From a checkpoint of a small mixture-of-experts model trained on Wikipedia: a variant of Muon for the experts, 9742 steps.
Below are experts of layer 2 (counted from 0) of a mixture-of-experts language model. Rows are named router (the router's row for the expert), gate (a neuron's input weights, with its number), up (a neuron's input weights, with its number) and show model dimensions 720-767. Each number is 128 + 24 x the weight over its row's rms, rounded and kept within 0 to 255. Numbers have three digits each.
After each expert's rows: "gets" lists some tokens that make up at least twice as much of what it gets as of all text. This comes from a sample of Wikipedia text that the model never trained on. Tokens count by the router's weight.

# expert 7
router:116099179125140093128129130136120146094132144138129106166118137097156105137104098146130082124110130107139121146094122174108180152147108120083129
gate0:150126124160140086109112133104169112139126121110144123127170131105162099160164147173129092104158099120144122078092110164138131112113105136168077
up0:127149156103151131137120110123146146150148134117146090089131140102094175126116090119135131125162100136106110115124144089126105139128109073140109
gate1:116104148126139141162138125126136145142129077157119112105147144079163090137136107125115118121132115140124142138119069132145135114129116147121137
up1:117140097145105171122144128141102149134108120080101161080115155103139162117123121130150121119148112131110136076069093131101119096119130127127147
gate2:092088154144171106085132146091135112154143137130166148112114119154128121138135122171122148164086077144109120095097130153090129116123133132128153
up2:148121147102135144155100108121108110126126118147100094152123136144120109133163189114138150111092123168144141096138138156118101099117124126150112
gate3:131109110117113142152147156131140110100102117108137184086136118113181140151127148176162109111125123118117096168150087127123142141096115108143075
up3:143138103130093094163088079130119175134171109146097121113098120134110109134125154105119128163133095141149189098119112127093118080155092118078205
gate4:126158137146188160124146140146131142097119124145101143150122135093129141082142111115117117106128158142146131097125145149174143143165129129129161
up4:125155143124151165090124158087129094105104102126120113139120156123163132078125131183149138121187162146185077118151144145152118150104150142153142
gate5:127129115131127160117144137185119138123149109147140133139108151103179154087088108141139105140103130119124138138107146135150095152103091097101091
up5:086131131115112140157123117097102155145139135114205134131129137100155155138119115122164130123144099172124124116131094175127152132161083119131122
gate6:142155123137147153096130087135156125147144098126155122153133125139116108116108111170180117091135127125146090150168099121137169110137143145154157
up6:165131133152157104109134087114104162165072126128111099118152147108110101134114081090140096131101118178122118102107120107140100163125154145120137
gate7:124118125116065138124135122121130148076118098120106154075176120159094159093125122157151131100130114128110139090112138140128133099091110123114164
up7:139092122109127157170153164093102111153127095136096109139069127114099107150105158086135104106099128121102112122133123109129097118121140105130100
gate8:123076139125136115130126132205131113115152125105127154150114157119101154124096162138132152117139164158145075128110133142108132169131148161118100
up8:148145098087152141096128131201068126133104092160108128115152112136142135161086108138098181111146106110124143114105109151142152142123130117128123
gate9:133163114089122094138099068110129151114129145162143120133119119124127120089117128098137124148152113132126119164146144118121127149107115155126140
up9:143133159128081158153157096100121149134176141148166117133160128135098146113114176102133137149108155139145164126165096129175117119145116145124103
gate10:104128104121112113121102138133134182143125147133134110158114106141168123093122155167154156118141123155134142131114108132119150155170126111146093
up10:100148135142120143129136087115085131140137122153114187099144132148161138125119101166124162129156132095167136155146149163095097118114098130132143
gate11:106167087136136142167177122136117095140140113145146144134108119148149150118128123117120150129167151165163147100149109096133128143153099152141123
up11:139149119118125154117143135133134140111120146159142151134119159183110114161146107112139139129109108121133080162157158121129137139142135161150091
gate12:124094151154092069114127103150111158125072120117141082106123163098133121109125160112139144084133166112146141149117119117145095128132113068136130
up12:126136123116123131096163130163098142122116112122095173083153160041095142141163099137107164141153157142163081113152105163134160131118133142135127
gate13:087125163147140187123150179141190103158131117161106102140132114117156104112065084096137146119146139115113110088150133090141133145109135126126174
up13:187144122116122146167106142114130158149161124090161111104097152127103128178161129127097183125130147097156135140152150131141114112167147089121144
gate14:114121051124126128129157159099105095118131176119148147122114141123106141106112110142102132135177122150115095119125141120168098117139155193133171
up14:157139105145111145144132129121125143085131167128166116150076166156083136106076102115150103148134069127146131130120088111123146119123116166099151
gets: "0", " of", " |", "5", "4", " as"

# expert 15
router:122130200120111095149130155127130116113118161122124092162121140116171112132151105137122096140127132127114120129104106128120170148162089127076117
gate0:119143137125112112150154128136101150155080150060120088108112108141107142143131155142112148138136130134104106115158094136105118150150111169099141
up0:085132123110112139161128113126127137120134142113141146157121109086153165162184090145159127137086153128149145118158110121112147126109133150139145
gate1:129136118128140166146116117131144111156135099118129126150134117146088143166117125098151104133141117145100132070122139161154121121119113110144141
up1:137142120121162140154145118127125094141141140115075115119133147111147170130155176138143104096143094059122102140124107132096090076131134150122133
gate2:108114133129139122142132149139186101143117154091122109143090157124125098135112098094136138127094096127125092128121170128115137119078128157142103
up2:084105123093148133108124130170098117140135118124089127108157161103134106131109151147140122156152136122171122118159130096138124134170156131155086
gate3:128139141099124106140076125150142136113186156108088126108125152125131154158153116135127087139149132099144126183154139137125078135140115140179152
up3:168144117136115142127116167154131105136099109132102136143134136137181164135146146174124122125180163122128150156148121169147144122132095129168181
gate4:129146156096164147137146145120101128094092145130147131111083122122103126148118121128128074133143109134140146096163139145149124160098083135121134
up4:107108127131100103141145126076128116156093163053108120151106116164133128171102155103117162102120148127136149103205102146143172129107074121165125
gate5:117121125143159143100122130150165129133105092124105087111106167125154076127123120097148094110089176162143150143133135093111127138172117106114144
up5:108128129089153115121158119132151146125127119131150114152117192156148122180105092126118124123121155158126130113145120130206130152125096153142072
gate6:141047156125139105117161079156145160086113127139088161129130181093114098078121151176130120145148164101136104116135109088155150158153133099121127
up6:055116088131122139098117122092151131124118094114141138145113147111125104125102147172120111118090099121134120144118114114081157154106133137086179
gate7:118127158113127127152098132133143141136120134117145151150093116121126125146181081098130143126112128161111127138122096114115119166118134136134158
up7:109065095126120159130133114127091163137179165126151099171113106104127167149143122115097152111093132153145123111127141131134147137126163130125147
gate8:124135140165135111157158133148148138138135123105085114133136098126163120137143107153137141105123178100109157129089132128144120131124140101187175
up8:170105146144141122143105135092085097144147130095150116071099116124142176164131095133119158125100160139118146127082133169146110100142114104138142
gate9:112126159179075156105103134151145176148140182144128153131129140125130156114134161178153120144121084089120118176149149113135092113109136168122100
up9:140147120111187120141165110134169170133173118144115090130139158130115119114124162130139149109128133096107147086130137123121078128137133150162107
gate10:148149166121163179147136116128108123141146139142089141120111124113095178158123173139114172137156174104114131090139129190155147087115142165157088
up10:165168119104160094142128113129109156138108097146132143154149080135119152109152126090125127148083165128122108094146149123133099158151124129132097
gate11:093189157086134146115107137143126149155131160128166129098139159105106097131089127164081157130159172104150163126090127107152136125086141139134097
up11:135105103123153109145154107108182090109105113124154142070104161107144122104139159107125168133155124132153191113161121149109150084104132136123118
gate12:143123116119198116132119179138129114120118142154117150089120135118206136133098130132144111109145184124127118127098117114086160132132155119112151
up12:127095114127154137114151113184125126152116160116120134155138204119162099167137150144097151135151134135074137147108141168099151133119155116137122
gate13:150165120107111133072109103106128113104124167119103169097131063116154115159119143139080159129138135164142085123131160164161202131193137147104134
up13:146107110164109118091097113104126130138138176152118134114159148096146130154140120125155147163170091099143137119103163139135147159171148117100095
gate14:151106160167172110133153155145089108156145133145126159100136085112145108143174128145152086132109171169149116144138123117089116137116149125123148
up14:129121097160172135110139117135083152156081098113114128092135141117110156104136161117113149127131111134112156130126145121132129121109157130094076
gets: "9", " \"", "8", " for", " which", " –"

# expert 1
router:119108197108137111157132135161122127093125148135136102171091133083158116130120123123140102116152159117113108130095115143131170126117089118082121
gate0:162140123144109176163082099124134130113144084132118141119123136178111117069126089080131134100163162136127113111111116072140154109077114097160131
up0:098151169171131167111116102150163138155143104109062143106143149117130149054099131111126102116158171136127162164048113142164158116109081091102088
gate1:127166068141115094123114110141175142105122134127104123192147157144094142134128122135120116151123119125113078127123166153111129163124165131128122
up1:101109103119122117138121112136190161111140197138094128137107128111146152161114090110141163159126094124117170135118169094116124171127151127168109
gate2:125129120106085120108137100152120121159142160128113170109125136117148104127129076144113135131118145146097096102130131109100119139144080128138132
up2:137128095161108093102089159126154166132173150101135142096153111120132121154143140095153126122093117099129096103158148131136142125107145101136135
gate3:140121124155124129151125139134129150200099120135113091125131123145108149133083148142151098080125165081140173131136103146115124100104102108119143
up3:157102116141113116113130154116116125103128121113121120128174147103112130145134132154100160168080110142125131131134077126124129150114152140156155
gate4:084166112136169157142082097097107099151131111074101070102165114130133104126156134112153125078045177128126132113130161146092151145182158073109128
up4:136129081096111151111151118152151130112120117090153119122131126137085117179141190097150140130176144173091078146128161153125174139130146112131136
gate5:119124108116119144134116174133114159093087164146124084142125114140146087134124090131113142152169128154142142121117131122125093120124154113140109
up5:125127125110110157141115122148163085141139142104108119122161147160130112090119106171129150173109117153166150178167163138148134140138100133124164
gate6:173107116131129115164155135137062092139136148160108087132099140102172120161110089134102111105150107138077109131129161109110113100142141108136101
up6:118102114118131124136142098148142158083136139153143121098116100122107130178115142101136086126115124126150126099105114168127126141130114121143134
gate7:129115105099162059091129132146132134129144121132091125084111116160139126120132123149130108136112115136146099138131134142147112077123145142154181
up7:132135084132139130136101105139126133141152139124097107113123189136136155131119154142107107105132114145118117111160153129131126129088101119112165
gate8:136130119146119153144103102166165138123147134123096105101100148143131140116105116123107159150162139142141137101134117107116126138153120091145155
up8:143175129132149100133140136132111204139122156136143154089116137158083125133127109107125168143128135092111118147137142164144090093142146146110143
gate9:092145124149148141159100105117128159124175143076120124103178140133138147101084132141088181110094117150113139134124150130112144136110137098116137
up9:159129148123143128103159134116098112122141116126135146124114152119109076163160122128065149138151128098156113122123112102140114129124137140165099
gate10:110144173144152108123148136150133153135156112134151146126112159190121107154120132112121210118085152100140176190160145157129086111131110114117110
up10:136133103165149130129135124105112112115140122136130142162120139129150144141163168112130140122117144131141121125147115099146137126076119092102131
gate11:118112130119134111135130139100099126104117169137128051117122151150098126095093143087155171168183127107150123120139161093140129153072142155125163
up11:152130077153176128146144126120118120106130173097130109144117095107107109129137129158149161176123137107116146127152168110107101152098117123141146
gate12:160123125127076118133152088130155111063129142087128112098098113119152155167105119118100143140171099148130127134061152130125157148133113133154099
up12:129092114141122113150133080130152100134119148156136110149113141148122107129149132135103149141156156135080130191113114124146124129100157134104165
gate13:135154110157118124133165130089080122114109122118107099150192133099124124082162141152126143119104119129149099070143078138075107141123105080111125
up13:147175123131132166149123126142140126138161166160142131135118181120143097135156115133161147081105090136140103151114122129144127100134139098137096
gate14:130114129120149118164108130155118136163122083102133122097098126134138136175101138150146161118131106126110119121164137073116111146139093148111075
up14:188179111098121107118102168151148125164139157101088122112125137167131134127119144109103137143174138137128149175136170103124159120133120148147100
gets: ",", "==", " is", "es", " He", "u"

# expert 9
router:106071189110142100163139166124119143084128121136128089175126143097165137125109101130116129117148131120107132128099102162131146160134128129089123
gate0:111150133126120127154112179116088139134108079144143103127079074136112135139130142129123158121125165146081158128144129121131132157130097114149133
up0:114176116143162126114118114132134119098104133141112122104083126156107143132112132117148117094133101142125154135123154103182145175118112142178122
gate1:118106139111125124168107161110154150155169121118121154146084130132127115147131102125143135124138102147143142150146112124111119059106149139133159
up1:124137132124119151106150146175134137117140144086114149140086135149123127120144094109126134159142088124121135121100115111136142146162118115098123
gate2:168180125094157131089132193147102132104127174106122151105118071147153134128102116157130132119099123095102139105090115129107148100097135093106131
up2:115129163137116112143071131159133178169113139145120120124144137113137124110134123157121141098116122108128097123109168088139130104116168183181146
gate3:124133122103153165117166130118126097116137118139114141102164160136116131140148141145121148139147167156187155100180125100169110089083172140122155
up3:118102123108084129171085134114139131147141124143093164086120096117155153161118099084111116120136120168140118098138099124129109111146143135157158
gate4:205101142154100128134092144142138139176132132149112135121069123091138120151147126119126142138168123111160124110128126161078124130120126101122162
up4:106122110129107086131103144135134136137114178106125146072142144110101117146128134146135123159137159132112095077102134102113133101146093141102158
gate5:145109129112133139164144156146145118170169125142182083135123185106100124130122174110127083117087127126168127118091183169111160140129146123124113
up5:122139129173141116132147129145086095171111112114133113148143122138175093093157185108140109109170120149136106163137146124177068131137149129098122
gate6:151147113083113144123156106121074153137123125152142095151131130158102130122152094134127183113158136157160099095128111123099161144156151096109172
up6:126155116155162137129124120122117107139140151141146107141111156106130163120155139159095119101096142101140102123130113118120136122148112121118109
gate7:121112120161148114084146193107085107145120139124103099145163143142159144110130125102110150100161143093145157124116142166140139151094131140131186
up7:180133097150163128145115142099110113125110132129106140152096082118129163129138133087126161139130151159118132135126175157156126132123157130114166
gate8:155128158174087164150124143143136126155162113087118121116188155112132191115155120078172113111163129137165127140118127172134125142114107096148150
up8:110107167129149137133141107164094135147140149112153130136128143104096143131130150114088108124171102148151102155083117162125172115156182125134161
gate9:130116124115163155125122140128107139155158159141160116114131123151146105159143189115076079125131140133148165132109125107168127162147128115119121
up9:127136119178086140111104113120146156118101111144198120148160158154137132093109096140134077109075164091115169171118129097173129115089112192156152
gate10:106138168160099098112156137142163131117101146137122134102113173079142125088142186155153140146119120158138126125103099072140119092125124112142128
up10:146116102183101110112098112090118112144113153097156131124135069097146115134134092114141137145118099134090140138164115146129162110161144147099174
gate11:105094174166091165180165121149083079117113122104162099158127131128147094130115138172111162146081130151139102154164110127116128166119135186126173
up11:114116167136091135128134118111082118124210126100194137110091146152131149101092130130122103130084143135166122160099117082141133136102100127141148
gate12:111114164139111142106130109130128135132168108109139177115153128117109133129133124112101165131174146122154153110112103118138172134163144168092118
up12:120138101125155131137138143108099143115115117166104115131130121125110083132151125135129140119137148163127115104135085126139086115138135121171156
gate13:143123151161117129095149150163144112092128118132099108101129117114137150112083128130072125131120126092129105116124193143085158118155081133099140
up13:144168111078138131109121134099158097090129125146095128130167136141126137109120065117134110095162110138138105132133106112131103166148128147145130
gate14:179166143134129106129130134148094099142142169124107080131165152177092138134112128140159093111139115149112130177139149093093121107122132106121150
up14:149151151173142178117131156097148151164107090110135157126127167097115143164119128115146105077072113126153139129106174109137122109096138136169086
gets: " ", "0", " for", " on", "9", " M"

# expert 4
router:104098212126118086138135155141128117065117136131133092157112127106154121138115111125122103114169139118114119133089126168107143113135101115091114
gate0:115143112086149149130118104133067148123138140136141093135141162096142133120115127145152165145093144124140166180132112089137120128149119132139130
up0:104125135149105119116085127142145105125138104122125140151126112149123101145107139119094134128126123101118154108081115143107097142076123135148097
gate1:140165130147110117092130109149127106170094141159157135123117094145138124127122119153115105133152127122112166132143119097135129131127103107139164
up1:136117118098135151158144096110155164159142141147138134129101115133139189156163100108165160116086171137151114150135133098098160099107167136109116
gate2:155160159124163147130111129141142074118138130126115167118121171131143140113104127146106142100131143166091155125116131125118133106104171170132154
up2:133113160098110129104148093139123170144144094101112112118172086137133115158151104168103124159155099139108121099080101097110139162145123159164163
gate3:112101124114105099146157086122107119107137141148117155125112118132064099117180110130143144123173144175139126122134168151136137086134125125140099
up3:082149160126164155148205137103136170153129080149094098140131086156118189123143110115136124103136106127147106152097102097161180134095101135110108
gate4:103099120128120146103159115177142110136075078101103117120169102141133168140143124166104134107107141086118100111157134136105140113112111127146143
up4:092170126120106165130128143109096115120115136127118145112176123127152101130081089112117098161113113110108138111092101136103171148125119128123099
gate5:121149119172105136133142125123118133091132150148140110131083105131126090097104136123132112081190164108128165111115129122123130193099123150126151
up5:138120105156099114101118134161119126098112127143160139159127131099132134135184142125137176166117095137108182112158101124155149121113124116119129
gate6:134128113143132118146143141119142119109099110098139107144145139120148126150132150129125117108166114114161134111119131115130133123099137174139110
up6:153116125123130109148113126127098140154087137123108155089135129100133117089151130144135100190124129136114111102106121109082120135107114100110112
gate7:124156124136098084146123141157136155108155138126137133126104111139138117126127144125134126116128132156179172151136140156175130132154174124131121
up7:084128141118072134134141127102139120115158104154122120141134110129159163100139131124104078139107146106151151116100115156108142097136156138120118
gate8:143113103154156119121135165137118104086139120131135146141106101128119108129158151169133100130173163136106119124100098102140186130171112124111101
up8:140120165158165165119152096175114106153143138163106142123118082153142144145084132158107079110170156172107079123110161107145137142139076103037159
gate9:113139115128111074068093151146133088166103106141110173136066115111129170105111141150131161150091128097118077134068098141104129111137109095149131
up9:149147108084139121140139124151102121152177167129102115094127113134187136173066142140116095113154118164112118091099125096161139101129156085132186
gate10:143117184138134126133108128110123156140169150099137125139121092124169111167096142145112166107131081123122107161108178143132092167119131144132149
up10:114148132118141107147110138146108135121110170098090100135143122168138110121120092093123118103112163080090104106110118165165132098200131111145126
gate11:107158134144109113154101112159145115149057114135121125107125159115086172131109128091097126132115158090148167111116125129115096122118151151113158
up11:119187117123178153121089138154133102111088137159079088121097117129127122114144179089094125157120131107126110130167124139129041153124144083100124
gate12:114121137122122130164132117149133089118131121159126139122131125133148143135100159163093108142117154164133112144152136160142147086136175136139102
up12:138150149125122194131128131114142135150149132129147114117104171129073124112118111111110148095136137076139136135131118109129129139105115119106137
gate13:154140122140092142158070117126144126087064171145132145165146124100157129104141173080099148164085158131137150133163100113147134101157097141123133
up13:125160184133160114139097137120123100128117151154101122102120113119128149125110134148147148160126108130133150125101123117119069138114106134165143
gate14:102145119135154080122131137136170099126152161143110112144141120090117116119133101132103121126157152124118140142140132145118110075147121124137112
up14:150112135123114148093136157143110133152119116102130126104133162141152155136158134103132094149141097143111126123175103149164072147140131134140171
gets: " ", "s", "ed", " —", ")", "es"

# expert 8
router:114057204140120089142137146138121133088118137129122081192133146121174124136132114109121094139144143127122119148110117143129175135124112129099125
gate0:112132147133194150107112105119132110113069100144140145123137132133129140085176101151108123132138096106109117116135086115163153150160156087082129
up0:100142157118130144158123140120152111141131087157134114142158132127109127136159161094140131148162109136096118097128139101157088132134133106117133
gate1:123109107102120105156101098115115107154132108101135112137141118150110156152118134163169099148122141114190083122154141139105090095161132144125103
up1:164109096126159147145160140127213154090151151118125124111138159106105123111111138144109122118151064116159100166161125118119101146111064078119119
gate2:153147151119154117194114139121102130125158111098116110125146149156119121114119123106054133138123158156106137165114111088129090135145133149095149
up2:154176146089139152152102111141148118146164131094136165140164135156153102157111138155123126128117152152169093105193166104131097097109137122143090
gate3:123130112127130117122130135097145106154157117096131114141097129128119081119149106110161133103126141145078115126118092119093115078099118129165107
up3:106086129136123073109138157133153131127105082123149106112132182152128135159145147103111155148105098126147119105117134142152134192111103130155111
gate4:110107154118115134131149107167105118115142136082131140126098127092124144120123102158189133134133117174170115133089135123130136161098104157083080
up4:105157116121132128108128136121149140180149122105149163077136119103140169104119196085102129115171151161111146145085093083135107140137123158098085
gate5:118086126150114139142165093122157111150137134129167111158146109123153120120116113178086100114144161109117111107086134125160137176098120129110150
up5:101169168106171094163112143156112147131120148148106118190109124126084084122117149089102150105122140145136170156106120150143155132138139121156153
gate6:125132117073148102096085124114104107127117155142151130158147166154148145137119117135098115109136135098100143113125145122106104123153117130110143
up6:182114098134108119080150131149124131060086114142186093123090086124127093073105153142122144108173124121136130084156165130126156144122150137117143
gate7:146113109110132139147115159120142115107155095127118112082122157119105143170112107150124149130121115141148149141182174103111138113160116109117152
up7:170096077099099132131123158134142127139102158148135104118178117097114100094137114117137130115128161146133150154114104112112110097136119107138134
gate8:128112152135158128116091111128147159197136120131123116125126139111164075154140074167095111161125081144138170140118101166103110159119111155112112
up8:137142082104117141115130127164128144129098140163126129144141124162101117088126125125133155125157130159089090132122118139146108117154119127095103
gate9:097114156101140104152120110098150096118143138119118157120131118120151140134134146113169122141132140120115146138115120099155129125128081134138127
up9:137128135162117093142127089125181093140107130099107137083146119129126148128157154070149117138111163158102089140114112116133145120115167124142095
gate10:111110128088127144122154129154122120144091139114117140108175122115128177162116135128099121134164103120114138099139126108122149146160117118138144
up10:133099169105162141138111151134076156135126135139092127136158139124103111143135137100141096143097121112107148100108107125106131164152142136090178
gate11:085119183118107107113143052128128141141137112136119127131116149112152174125135155137132145142169116130117172167138098154159096111080132174109110
up11:149118124154166130125134093113146113141110147160131111099051188120125153148148174081080131123120093105166146123072125115153134109137131114116087
gate12:147134114104126165130170136134114107093146111152172158139150131176116168129166160092138150140111156130151172149162123121116113147136101112146121
up12:106148146135089080156152118151161130089131120109174128101142125143155104171129119147137130158158152131160154161121109172123165141106140110157115
gate13:113112151158113094149139109099128120129148125144123095146134139123106150126145145120127151107114136133075164115187158191136156128166082127166155
up13:166100138139086128165133134165132132088111076136140120125116137096140145083094139107125166182081119118122128104137122136151152129096136130129142
gate14:177102143128102120147113085122146134101102119137104091152210079126142129178145128116114139169151136152156108140133127151118111135130102134130123
up14:116140129103171142140152139112137115106151146119110122168101151155124095136134101159127125100119108152143134123137142124121101135106121147176099
gets: "0", " |\n", "\n", "8", "al", " at"

# expert 13
router:110082182120136087148136177137126128095112113146131086177139152094156113138119115121114132119119143123108127130103110140128136120104108118094110
gate0:124124090096093130092100094128128163178145126158086087102157173108120123110129151104158095120094112119176131130105127149150105134139117124149176
up0:152152110144140143091128151115138129137117123092130118134161144118153151175125126157110184151119105214111128136132081095125113068123130173145139
gate1:143089116104154152155116172133137119108118113131083122083166148125101074151125113107156148089148133092131155132137118112107101099118112154108135
up1:137118160117110162103095150118138091137130130105155097079100119130126064148126108141148129105160131178125100151110137143146118134064155142171111
gate2:130081148130137132169120093067124099161147165123132109135132149166089129167129136107125150061130097115108113101142145108125127116139143166111126
up2:101133132134134121087141091102173167175127074170155157114125106120112091081125105141098100115118116157086076111137094115124173127153118111151116
gate3:109128121121143125159141111158136141117165123156137125128156090162134124131139178141147085132106131086151126139137148076105135098143143131157145
up3:131093114180108149116121135118119113158159140104150109109117116073162131136144143113199141135118123160101094164143093136122103130130118141080092
gate4:118096210154119120142141130136165119157143152122136123128080111112146158137109090127132115136115157121128159143142155098179089111088083114144138
up4:133125171146159104132130143153113114115047132093130133116121148137173143140196114161076141097163085133093151121094153142091172139145092085155106
gate5:160110148089132087068131101143150138092128097144125136128137110168129134097147138099075099137125077113122112150141142129134115105123148101108098
up5:129117131115115147120132150153105129136137130179111126104117109118134155146105109145112133140129142150075147175154152121108132138100170162141135
gate6:154132168130130092169122126158143143127129125147125086090162100162127131100142160140128055137142127111122121108159142168138113147117145158139143
up6:124128102151145104144127083132164120115132120137110168125085103146089148078122168112155100107091178162153154113114119111128078141142126137113126
gate7:105062107135115119109140096085123125120127149115119139141133151142135122119159153112122147100130153110172109133136113140126142144166071118142107
up7:141104113126086089136158128119132180113071147132105163107133120066141139109103116084176146136126111106118134176152131122163096134149164111094181
gate8:116154153138102092130138115126107147101121130118105145088150158108115115113129128117076154198125146140142093146129113118128160105114101093194104
up8:137130179176067121187075142130117167133134128149164128155119154148126096140134116151142127100095134152135110127132128134111136158122140123130132
gate9:141107157119139134091132131148154167097123112165124172100116156146133148122121163108131100130163146146121105118083132155111124091134122103117083
up9:107114123119151118154160150074111152114153129103120099102118143100159102109142098115135151135100127146124143171086124103139143102150130145144074
gate10:174149091106136141088097134170130167131109121108119125117088144117101094136097135144127144098104139154126130152117114182160112153147109147102144
up10:160105124128187088103147148114124130106103139103113119125133155141140131143086135073126173151132143093192140113133102088174186095150124143124119
gate11:101091185119125145113126148148130122118124147137105099075121088103129138095095136106093110095101157117116151202109107144152125105124182143154171
up11:172099126151108113159116131126130117115076107157108134091120127092163138118128103123100130143139133141113130144153108137149131118135146140115108
gate12:130093124125137167173133121164140115139158120156100169168128056112120118161153165100092122113106142142126162112136135111164132145112193116129115
up12:070102160159157126108151150115135127115147061139114126112121142142162135148139125137119133123128132132158108119148116110113142146122121110161133
gate13:139147120129158144135109130139131119110107159135118121126121107153100144162144117154100126095156099114126180098136163090161099127139132157151127
up13:126122093129119139108144113140108146098115158130088120114140114159128135136130112082191114114165078119122126145080136117143135102130124102137138
gate14:126125135119119152158154109140126118118145145142108132120141169150175120105133152082153130092107165132148127098106144114151114132091106119145088
up14:125141144164123126114146139114092122152121145113114174110126076148107146133101112137125157166106173142122139135137095105104093090110153110090154
gets: " to", " and", ")", "-", " \"", " ("

# expert 14
router:121075154130127112159144140158121140061127115125134105169111140107163135130099128130112115091130154133121125130121105145131175126131090135085128
gate0:117139131122141113158136092125171092142112136140151116139099064119112168122149157163123097118123126080145114130124147134122143127102131140102112
up0:078109123131182135109119112156171082156148122142095135120132142153130096103137120136143119154115111103142101113155165141183160154129133157127132
gate1:091157105140125146123120161128118143158128159124101083133156112106119136130145145137136107122152119138128058117159130138132127140171123110152151
up1:122159153130168142146131144092092160159112122135125116131114113107155138152119142111151053150128148146138125145139167094112121133146172149147126
gate2:074144143117139127146139131115106124132138150124157106145118116131170113114108166145087081155118127090145157132137126073160095125152139127096142
up2:144105126164166108118137126148135109110146104110087108121094103124147148108134182127113096124163156145132146158162121092121100083159097125122115
gate3:086142091136144130135154158137165122119182068140143102142133168120189121121158130163113097119161114082120162148126114153116164098119140136121093
up3:113127183164083138100143110129156114113100128139097102177143120099186123117132111116138157107138131134116119166085124145166111134105109106087115
gate4:142115074099203086079158147125122187131089124141127137110090121093123169133077108161147104139125112114112150151121100146140117129150116129139116
up4:145139140136147114133124129138122133095120084148143095132119100113154140105075078131134130093144104119147101144135156082168120123129103119142140
gate5:090114148093155115106120137169090110121128136073123098084154125133121083145127104113140164087146146073156129137134160136145122163180138101111095
up5:080127122130139170129151123099110091124104123152112121111158131125127158106140087081113148124163122117137157161114129135062119166117126134138082
gate6:133092105127136172167137132185140156118089147118092134148105152144182101133147100097099136105105148174128088122127149163091120176142156114102117
up6:156102082147142133145134153110179140098122171114094136101147112128144144135129178139142107152128152178099131136131100081115105101145150155129123
gate7:155088135138117173124103134115096086124134151154160137099167111107138094149138135121131136094110136124104133132076099163146165117151100159095101
up7:155123146146141139083159115111080094129086127107164159109135129159169144105092103092128140171121145142140090143159118123097113137169123115173129
gate8:175148148118126143167172136115122157124151082138136148137132126129116175155082175094089116142137122136127136113127116103139146137058116108162112
up8:145073162093113152089115138109124166088119107146131158155132131103115151133115120121125156110124168172116111137134116105113160081152120180115123
gate9:147103153103098110130119114115135129136106119122101125136165134106100126106104180099147144110148148139108099151136136175160169165121130106124150
up9:130153148113151169134135163094150143092145130119126140123104140135093139116072094112126108130077126142130090131151147092131112089135120118163125
gate10:067133078172114109124142119120118111124115116116115058100130119159112107121104093121110116096092142143064087181146168081182138142133091090103143
up10:117157139124145068122099140152146113109150093082108114090149133114126115111146119129154144172130114111116111095094141122155117088184150121126113
gate11:132114112147136094140127110166099115119123119127114102059157112128127144119131149124153112081132112110132129133142120130150165154081156131105116
up11:101130116152141121126139132097123110123092165104118150119134095137154113090087139105144178155153143101111167144131123150117126140161151124153112
gate12:121085113113138135075122132128133156115132155111118123097110148145088159079150101126130167164090148126132121152136092130123147152087155100108108
up12:106113099143113142167118091138170098157098102143101104149119103171100142135099118112134130154068170131173129128123115131137103114114067119162096
gate13:168163136114126119117150117135120122091109161120128126140117118147128097154143098103124112108132138118136160080088164161066144112131139109119134
up13:121174137121139106136135092109086193135078111154142108092113086161106147097124115141157135140112139177131105121146101132111149104120067134097145
gate14:120148111088104078126102143144143126153114147143103106122156128113146162161121109133156133145111131134124124166144148095128138148160133108128198
up14:160150116137144109132112149110135132098128118104100165137119126162159142133146123130090132139130145158134103151093144093113135121155154146098115
gets: "|", ".\n\n", " P", " L", " D", " H"